config.yaml
d_expert: 384
d_shared_expert: 0
router_bias: true
num_key_value_heads: 5
vocab_size: 32768
rope_fraction: 1.0
init: "trunc"
init_std_qkv: 0.0261
max_grad_norm: 2.0
doc_mask: true
train_tokens: 644100000
Below are experts of layer 2 (counted from 0) of a mixture-of-experts language model. Rows are named router (the router's row for the expert), down (a neuron's output weights, with its number) and show model dimensions 80-159. Each number is 128 + 24 x the weight over its row's rms, rounded and kept within 0 to 255. Numbers have three digits each.
Before each expert's rows: a language model's description of what the expert responds to; "comes before" lists some tokens at least twice as common just after its tokens as in all text. This comes from a sample of Wikipedia text that the model never trained on. Tokens count by the router's weight.

# expert 7
Table and list delimiters. Structural punctuation in tables, infoboxes and lists: pipe cells, list hyphens, colons after field names, semicolons, degree and coordinate signs.
comes before: "\n", " ", ":", " 0", " 1", " 2"
router:169097147101086159139147153120094114117105140133151093125127098136173146062119168151107137139134139109134174120072149130125114150110142138115124101148129120155089148147180100145133117147112117139150130166152105103093104154108141133115091111
down0:133191168116140142133171110116128087111096074092167083127095153129120141116148098155151126109106105138181114123115089086086129101134124138104076171134129133124127173143111117130150138150149088152112165078145134150162125115146093111113164151
down1:125125081179135143120135135095075095132105141127135127110141155152105135119146155131180157113118122177080162110139138117157133103132091102143121112156142145096159131088079129129103136099127125105120111112108134175123136137132158106135122121
down2:103154139138122095119115135092123111103117126102112123110094125099081133132139116135157123124132134156087123131116134125167122101123149095132146146118113121115130118132109172106117112125070072115129138098159136153108120154150117104123153116
down3:128130158126140148115172117126141099121139104179154129167131115118113097074141138085129127115132151140091087121110107111132126155113109092151107138112116104108100134108115129171135160113060095175126124114126129074107135158151138109146159103
down4:110137150162180160112138179142152111153148120113137147135124152158174155126129161083110161153152116172104111116150121092123157100116125099164147095135119130082135100097134102128137125140119120108136130116162164098153134123130133127128129152
down5:134128114141109161179109166100099129097128159118122127107101139113163094147138122132115116166158127127143105126093072174126179089155144125085118164142169113150141125121133136139146173094121159132086125117161157126113103100127170106151132124
down6:133155131131154106121120142133100087096173185107160149110181142134148129140091124099139107119155169194118140125128149131148169144107117143174124158115124136121116166142185167124119143097117131079099096128143108160114130174127145140107146117
down7:138131128111107097106106118110121117138108136155102128075152108076108115121129092112104167119120113117158141139109131159163132142136185112112094136111113088137157097104172105086141123108125106111108128159123105140122129110124119073129128169
down8:156129134103113189133100101166100081113111156124095149134111103123163121163095130114101135141118131120149112145153144127138163125126131111123139100141104114133136149106132117119146098173131127128126141107119144154118145191180158142077115107
down9:115130169098107125120107090150125126129083118140147134167148058130098114129150104100124139180097163146166125115123115135165155123143101106166094151167109099138136162110117097129139082136130127095136123152172160167118137132135154142146104106
down10:094098126106127130148124146107168112102161124167155114133097155135159112109154121166094116119084139120106098153157140141128074126184158139113109116156125127114132165138157135173126120107121112132118145102131118105130169145128156145108139148
down11:123154117154111141149117160108106138135132118104127120185096153145097140130127121128103132130141111117167130141118086170105105113160120169100113134130143167162124134136132157156113153163118143125076158149113114168183119124103111131161122123
down12:098106126181117128109127114115154118132135125112162117126102127125160128122150159163135140122097118172137121150122161139087147097142146136132137108158140167126118138143200146111128064175122106123105145109150135085151120144131123189099177162
down13:150158139105142141139109083090105112094106106118126132122113140097091137145113168134148139102154150144157123120147150113134140143138126155104114163123113135148119155149140127147117113137129133137139116175110132138126140126154112132100115108
down14:119181090129144129116093128165124144094104117105107087142133133126117121102156117139118127114110121101183134127141138118136120109135115111115121111158140126101120102122175131118105078129122149103119091147121139178167125121130120123133167138
down15:150171105106130181119100096134157103122125091136119143107109126155104152135166124138126142124075155124134113145113119126105099121133127178167122092090131121144109120139145149136141143158147134087145120140167095152137121093143122119129104142
down16:131098112139130078163181128105131126125082128149151137128127166166106154166096137117124136144113133098119166153133122086147110131128145132130115116164129096127131147124153108110103126153096174127151098100128148147157086134122109097154097111
down17:118172116066116157139162098160123140104093142128159135090144099111126162154145089167162153114089147080109125134135110131131136115097147109126100124114099125154137129189132160161087203126143108100142155154138113122122118128140124146115109127
down18:143122163133148132100154124131107150107149117144115141112099103129112125090071135117172138117092112125107125120140119117134131099126140096168137176106181101116143135116134133127152103131142100154167137148126128128134179122115138134118148115
down19:171141103129126082162100120124156125143186107127131203127134148133114125113112117152112144089098113175090139141155119135118138144125110135143144170117155126142127113138154158083091090133138160099129125097119101126113151111133103073132136087
down20:167138110144137128084116119110104126148145131120109171123122154127181156138124103137168172130145122106149193132119121141149131116159136167138114092125072126111087101126130108072120111138128137129150159099112090121105141125143107148101151082
down21:087081127084088148112111133117143088124130130123080165114123148134122135192127118113147190164127125097130111120108109094143129117116109160151130105135107093094171131096165138108132105126122135157091122116075167159129108094119098095106120150
down22:129124093162156113108124103116122123157174133096099106143124146172119144103131134169126119098123123111147134126142110121124139105100132150147182125117147123111147117114122098114130143128145131122120071164174141164143111120141091147133147160
down23:105112131150123095128130134163111097139129175118153115128121116132153159099109130134096158145149141129139085138128116117100164125123151175128122120077083134145111106132116110166093162086133127119056125082135147121084149137130079140126139140
down24:102123144107125120104129083138114133138142134145131129112130148205143113085096094139173131127129100140161113166120161133101180102112162117161112144108104116183089123095144129114147136087123085122135150105152124128132106131147130127119158097

# expert 2
Common nouns, word endings. Content nouns and adjectives after the or a, such as University, film, government, plus derivational suffixes like -ation, -ly, -ector.
comes before: " of", " and", " in", " to", " for", " from"
router:137096173128116090099096149110142115131118131205132131180069116080129113133166137101121147142152117115122117125115095116116129212128094154124130105127115130101147128142132165118140094132122114146147103128097102113131119152126147105134112140
down0:144121135127142103136127119106107143138155131155097180118088136137178157144103124147155124099175128103125142145089112101139071149128169104134115102099174118133124115118137136144141132128149128113146146138153133116142137129097129137138132159
down1:147119109163114133171123117115140131132161097123082109139149135127097081121129154167149118146126185113119142132137149153106157132186124103126167142108132112112152135093161157121127162126197143124171167129110165117196184119142113121142098121
down2:098140136118120116148094137096128134137097104110118089139119140107135130198116113138113180152111110135117114091150153173149140180146147164160066123132106120147141126102088143126151150038090151121122139096110080132116113131080139141113090145
down3:131154084088145105118135132134118168110111113112139090120126150114163155123084070144140090113154150120144133123094128106135114148104125072159149146139108112128126132172138119107134120140112135158161169128128142087093105144102117143105183134
down4:122158104123151086121127101148142162141120171133134125153107075135151107088157111165167144098125139129147147108117133144126160094162139123156154087133129175087155115092159082109151120107121085148137170178184100097118185137135078119103141155
down5:106171157107144084155086117142132125133155194123102165115182117142133152080134175135118159148125086124124104119147167177142135142142159151149130114107133108136156110151123102086114120095115109108085134149131136129146096139141129083103158073
down6:117138143111097114155114153131163153119086154124133120150127127125136113119135099133113091098130145145146106095141100123114129110116157074148128130168087105084144159096114095150157107154129118122115154146123072119144105173148137120099090139
down7:121120127124114097136130115151151140112107086125145095106127102128154127117124153130138152173125120156148089185102104152132113126183115140144141128156137178091145136126129102177093159098138121102103133118070128148177148123120117140133172121
down8:111129162139136176121162160135110165074146104107174142138137095140165166164145132153148073162128077166138128123147112121103109118148088173111109128115165110134110148140162120142116100123127143130095120120132130102139175140121083121144076143
down9:125117144123110135103181127103107148122141123113133094107139145151142093112130162099101117111098139124100100152103138135158086115116103122105177137105179135126118113118109088144146146138124128143118162101136131121103166143106132123119115155
down10:107115126156137153083132129150143137124130107116140145082155087079108126085099101112133137077089108147136115144140142122118110142120123151111100121115155124142117120117124092191141148163140124115117112143153157154145106163075158120153116098
down11:104166122099172111150152101131131128138150097141144147168080115128094094123117179168117150107140103150120142131098081146127088093114085172133129158069102101119140141115128145123119089106107156132145110103162138105145140125156129094139112135
down12:118127100137149113118101125143129101115157151162152116108094089098120117116089135139160132136086133142096130137136170127158161174137180148107144127137166144127122108094129150145131143130137129115088138108137150160056086108096174127101133154
down13:148098151134158134175112088165122104192127115111107110128070159109104168118130143127136128122115112144138091133143191116119135105119099147133178123102133160144089154128122090142123122139130090115127138162124135086105101103132108063104109103
down14:156121122105103115156117133180175186166156140095097142164099095103140097124063149135124117173142161134112150087121134092113145121114125130134125132156114136133101135123101149134132131170090137089142131114141135155155125143158114110123128117
down15:109112162140129148138118123166149120116143102156117135115122138123154091148087080124119133098081118135148093157147134118118107171166131105126120139146185122073154127127124133169126139154124108125114135153173121133131110122155113120127148093
down16:090165131123110152148103129173130111118105109114148131140148120174119161139158140114119130094147126133136108109115098134144131094131166114143095154127101107125115113126111122121116114134100126128145135106121138098140112136106080121141155129
down17:138144134162179156131138120156132111127137128157122138134096151201106097109095184137109150128187115136136146160125111159139105142117100144129126095142157114130104113110098109104141104149107078100138078127100131086120160105134170177128105127
down18:121153132124167120115107160197119159147177116143168141117109109139139139132057114090165108140120109142149097115161131148182117076128121092150154109151127111119118113148135102091124161085111144107129128119158088098113130113167140141125148111
down19:137155192140145072098177145154154121140148108185142132117094143153104140100141173137101148126131129136121104119079130109110113146095096130115145122091151132145146128140153115123136085143133119127124111117155101125132119122130080195127088128
down20:115138097146082162140144139076131099132146151089149090123140124156122157139163126095146153107105146111129136111160114159158140144103051130130105094186120119156136098096141122141112157136154103134102104125142130154115172134111098119144116152
down21:139107145135103104139115139131151176153122122097131156117145162148130156127114117072157128114131139160127122120109107120158140150121151138096130161161133108150195083115147134128168134117159119125143178091093140123112135111180142131131154142
down22:088145119168146136160086148145100122129127153147131126146136143119122122134134136089112134127117098138154151161098170109096132150170136099124127118128142089091147124121148149119125178093133067068119108153166167158126079175149113133127152123
down23:124136100116118110140149154141117124130147127098165111107126146123104123112186122215166108081122085147116141138109116112129147094140148134134152161129122167139094172178148104105136143152136131127121125099122104103099134126128133095180094129
down24:103154111128123126143141158122161106158134100126118113118117129102168168095085110147117155131137153115148166109103144133126115136101143152118165127184147114090132159129129106133142100158117154104153100150137109111099124123134133140163140110

# expert 5
Table codes, ordinal suffixes. Digits and letter codes in sports and stats tables, such as the R in 3R, unit m, ordinal rd, and initial capitals like M, G.
comes before: " |", ".", ")", "–", ";", "%"
router:128160150113164163132109132138053149131129124132126136138175150123124114108096078108123075079104120126134124140129153136131139122164144129126128132179100139158158118156159120077137153120114122119113137112139107144135148130142125099124131121
down0:123137155156094117138068114153160145146126098138160150121116102100110126126126138153110113151129138104140139119123113128058132149116071164114102091090117153127104102106136117175149137136122106150122125098151171143135084154155153163097095103
down1:163121103129167122135123081097133115102131156141131098133123146159121121178121127135113124135109071197136129201135096129120144159148129120159152159172084129177111147144107135098072149112124156108128143127161137155121114111133067114103111085
down2:153125109125121128188139142124140144137139147121137191160096146134101107126125103112144103130121095131110116155104104143127146148129122149123104130141127118097171096120136165122150103126094136109104127127138116117127103131181154051142162130
down3:149108158098107134117147119146144139168106148111133119142101148154181161143133157129105120120147144087133120097079100162167148115115133142116112120093145152124108128137141135091155145100180157134121116111147153133142188167163135122172138147
down4:135080099108137149104131080099103126117123127115110159097119078142158138153114139065096144098084085136154126167106130119139140101151163149153081137092141159154100155110142130111144146169133112119147112123120141158131095147128140156125145126
down5:108081107147106164092136123139130146140112121126140115082160111142101125098026126100126087138155114181113131096131137171157140137156113106138102139156130120145104138133157112081143126096122130100130085100138118160131157169146098136133156133
down6:048146107107099130147106151118106130124130160197171137108138089183161117119121100146140111148119118115109127175126115126121147109119143123116132124125132123145153165095142146150128156113168156109115129137146118088128104129122088088137113072
down7:097115118151073106060129111116118150165105095132114134116076143125185127124122084156116107167167145134127127162145089131146119160182098141109096076138140148082143127133139102076141168165120149123066163115109150093102122129110112144135122160
down8:135124131080143156126124108108109104095151161150075102086142132120139133103106114155115147112149122126121147102127164144102105099108109133122157101131146085165113104156145106140152178111117126130106119121136127124138131124124126114124140160
down9:125117119118162134127109120143114127158120126102164117149154110172103138126103153124089111141137154111130174183112142129154122145130132123127122139131093150154132121081124148099103099092178152154111119121139139151156156137094091126116087122
down10:147154141157162155186120114158169159097148144131149130104090137159100119119120139135086134094120149150133111124103133150109139122165128123122107148147099168104094125113093084148122148151151127162125112121157125105131110146102098162127143153
down11:116108145160148127180108128148128155099104154133121145139111141127128161100087126141143093133141076111104150117126144088136085130161164154127135122079170141138121147126148059142149129133127149124116098108144139101174149085135139089133124117
down12:129141125114169100098109166143173090144151101102118100135149139113124120105138095105119130121129146145117163109144120095141104122121148152109121076138179106088166104139084116146144146108153067107151139124139157104167123148121116124115112087
down13:168106097129160135115131120160143106140119131076144154123135149131104075114105132089101128113100120170133114112115162133079125123132107130137155148172116149107144102126150131133110163119133108107153078083122157126125133146195120170116120150
down14:146130137118136137111137122110109151158145072139092155128078137178098162141149126138148109081151091132126128143116139180113116149135112113092124116089114093105150124084133094157115145122145103163147146129114115110139085094122072125120099138
down15:092122130130156112135139082156145133119148110143115129135132098117112141147094165105117144151141127112132155135143112127119156094123167085131097104131098101179142121119124133104161125090148176132161078114191164138135147134150111158110108122
down16:152079119133148124148132130137117096146145150155082173120137104130125102068108123133075114138124095078141128111142129125152118124119149096146118131118117126111106107176148131099135109140128129144089104127135090109154132105111176134109134098
down17:129129096121095136113098128124131119135110159145130093100132120117092095129114127095111103117129113164167151082085120137089131108146116107108141166206121080151095108096123134102166131136108131135158120124168128141149167135106127116165112097
down18:139119135135131165117120115133131113091108173147155172131145133113117128127142139124139134125154169125111094144120133117147085105129127077136124122154161130106160121129156155121155142140123162127100111107119101150112146109114126108152115155
down19:193121106159122105145083108121187111143117111128178144154091139110143110174173191134123141161122120156090118153117110153105107104145119118115126140107127124103124132147133181123100147108157113130125143166137144110132106161103072132160134127
down20:141123134166093108118124121128134139138105131153093124128123090125114094154135100111083095112170113122108144141115173166111111153163143135106158164066145111112126145125099118086173112105087095145131108127138141106125126169143122116114113135
down21:122119144152150150163099122135142125089146108131133116121188111137173139123125151101145100130118138156144100142155164113149161138153155138155097097145158122093138141077131147112106138134127130130091128088106136101149088157121164160132133150
down22:104172128095154109118121088129119120135110136119153142125139084096131115092124105160142111136106139168179136170148096124111148132148115141132102147145145129143104161145097158080122077138120142109150152104144091184115130154122127112169130117
down23:126161107085115116126068131132103115144148123147107104130153117172159104148120093121129139106139096122111138199119130152133131140138167125125103127116156101097145147097116116115118138140135137129136127113131126138132136130115109145135175132
down24:135132155123157084138110101108155140099131097125160139154089122168148074131099081107129152130105150093149119109182134117077074143101141131123082118092134156130140147158080132133128106140110130114140146084177091130117117133089119122131182075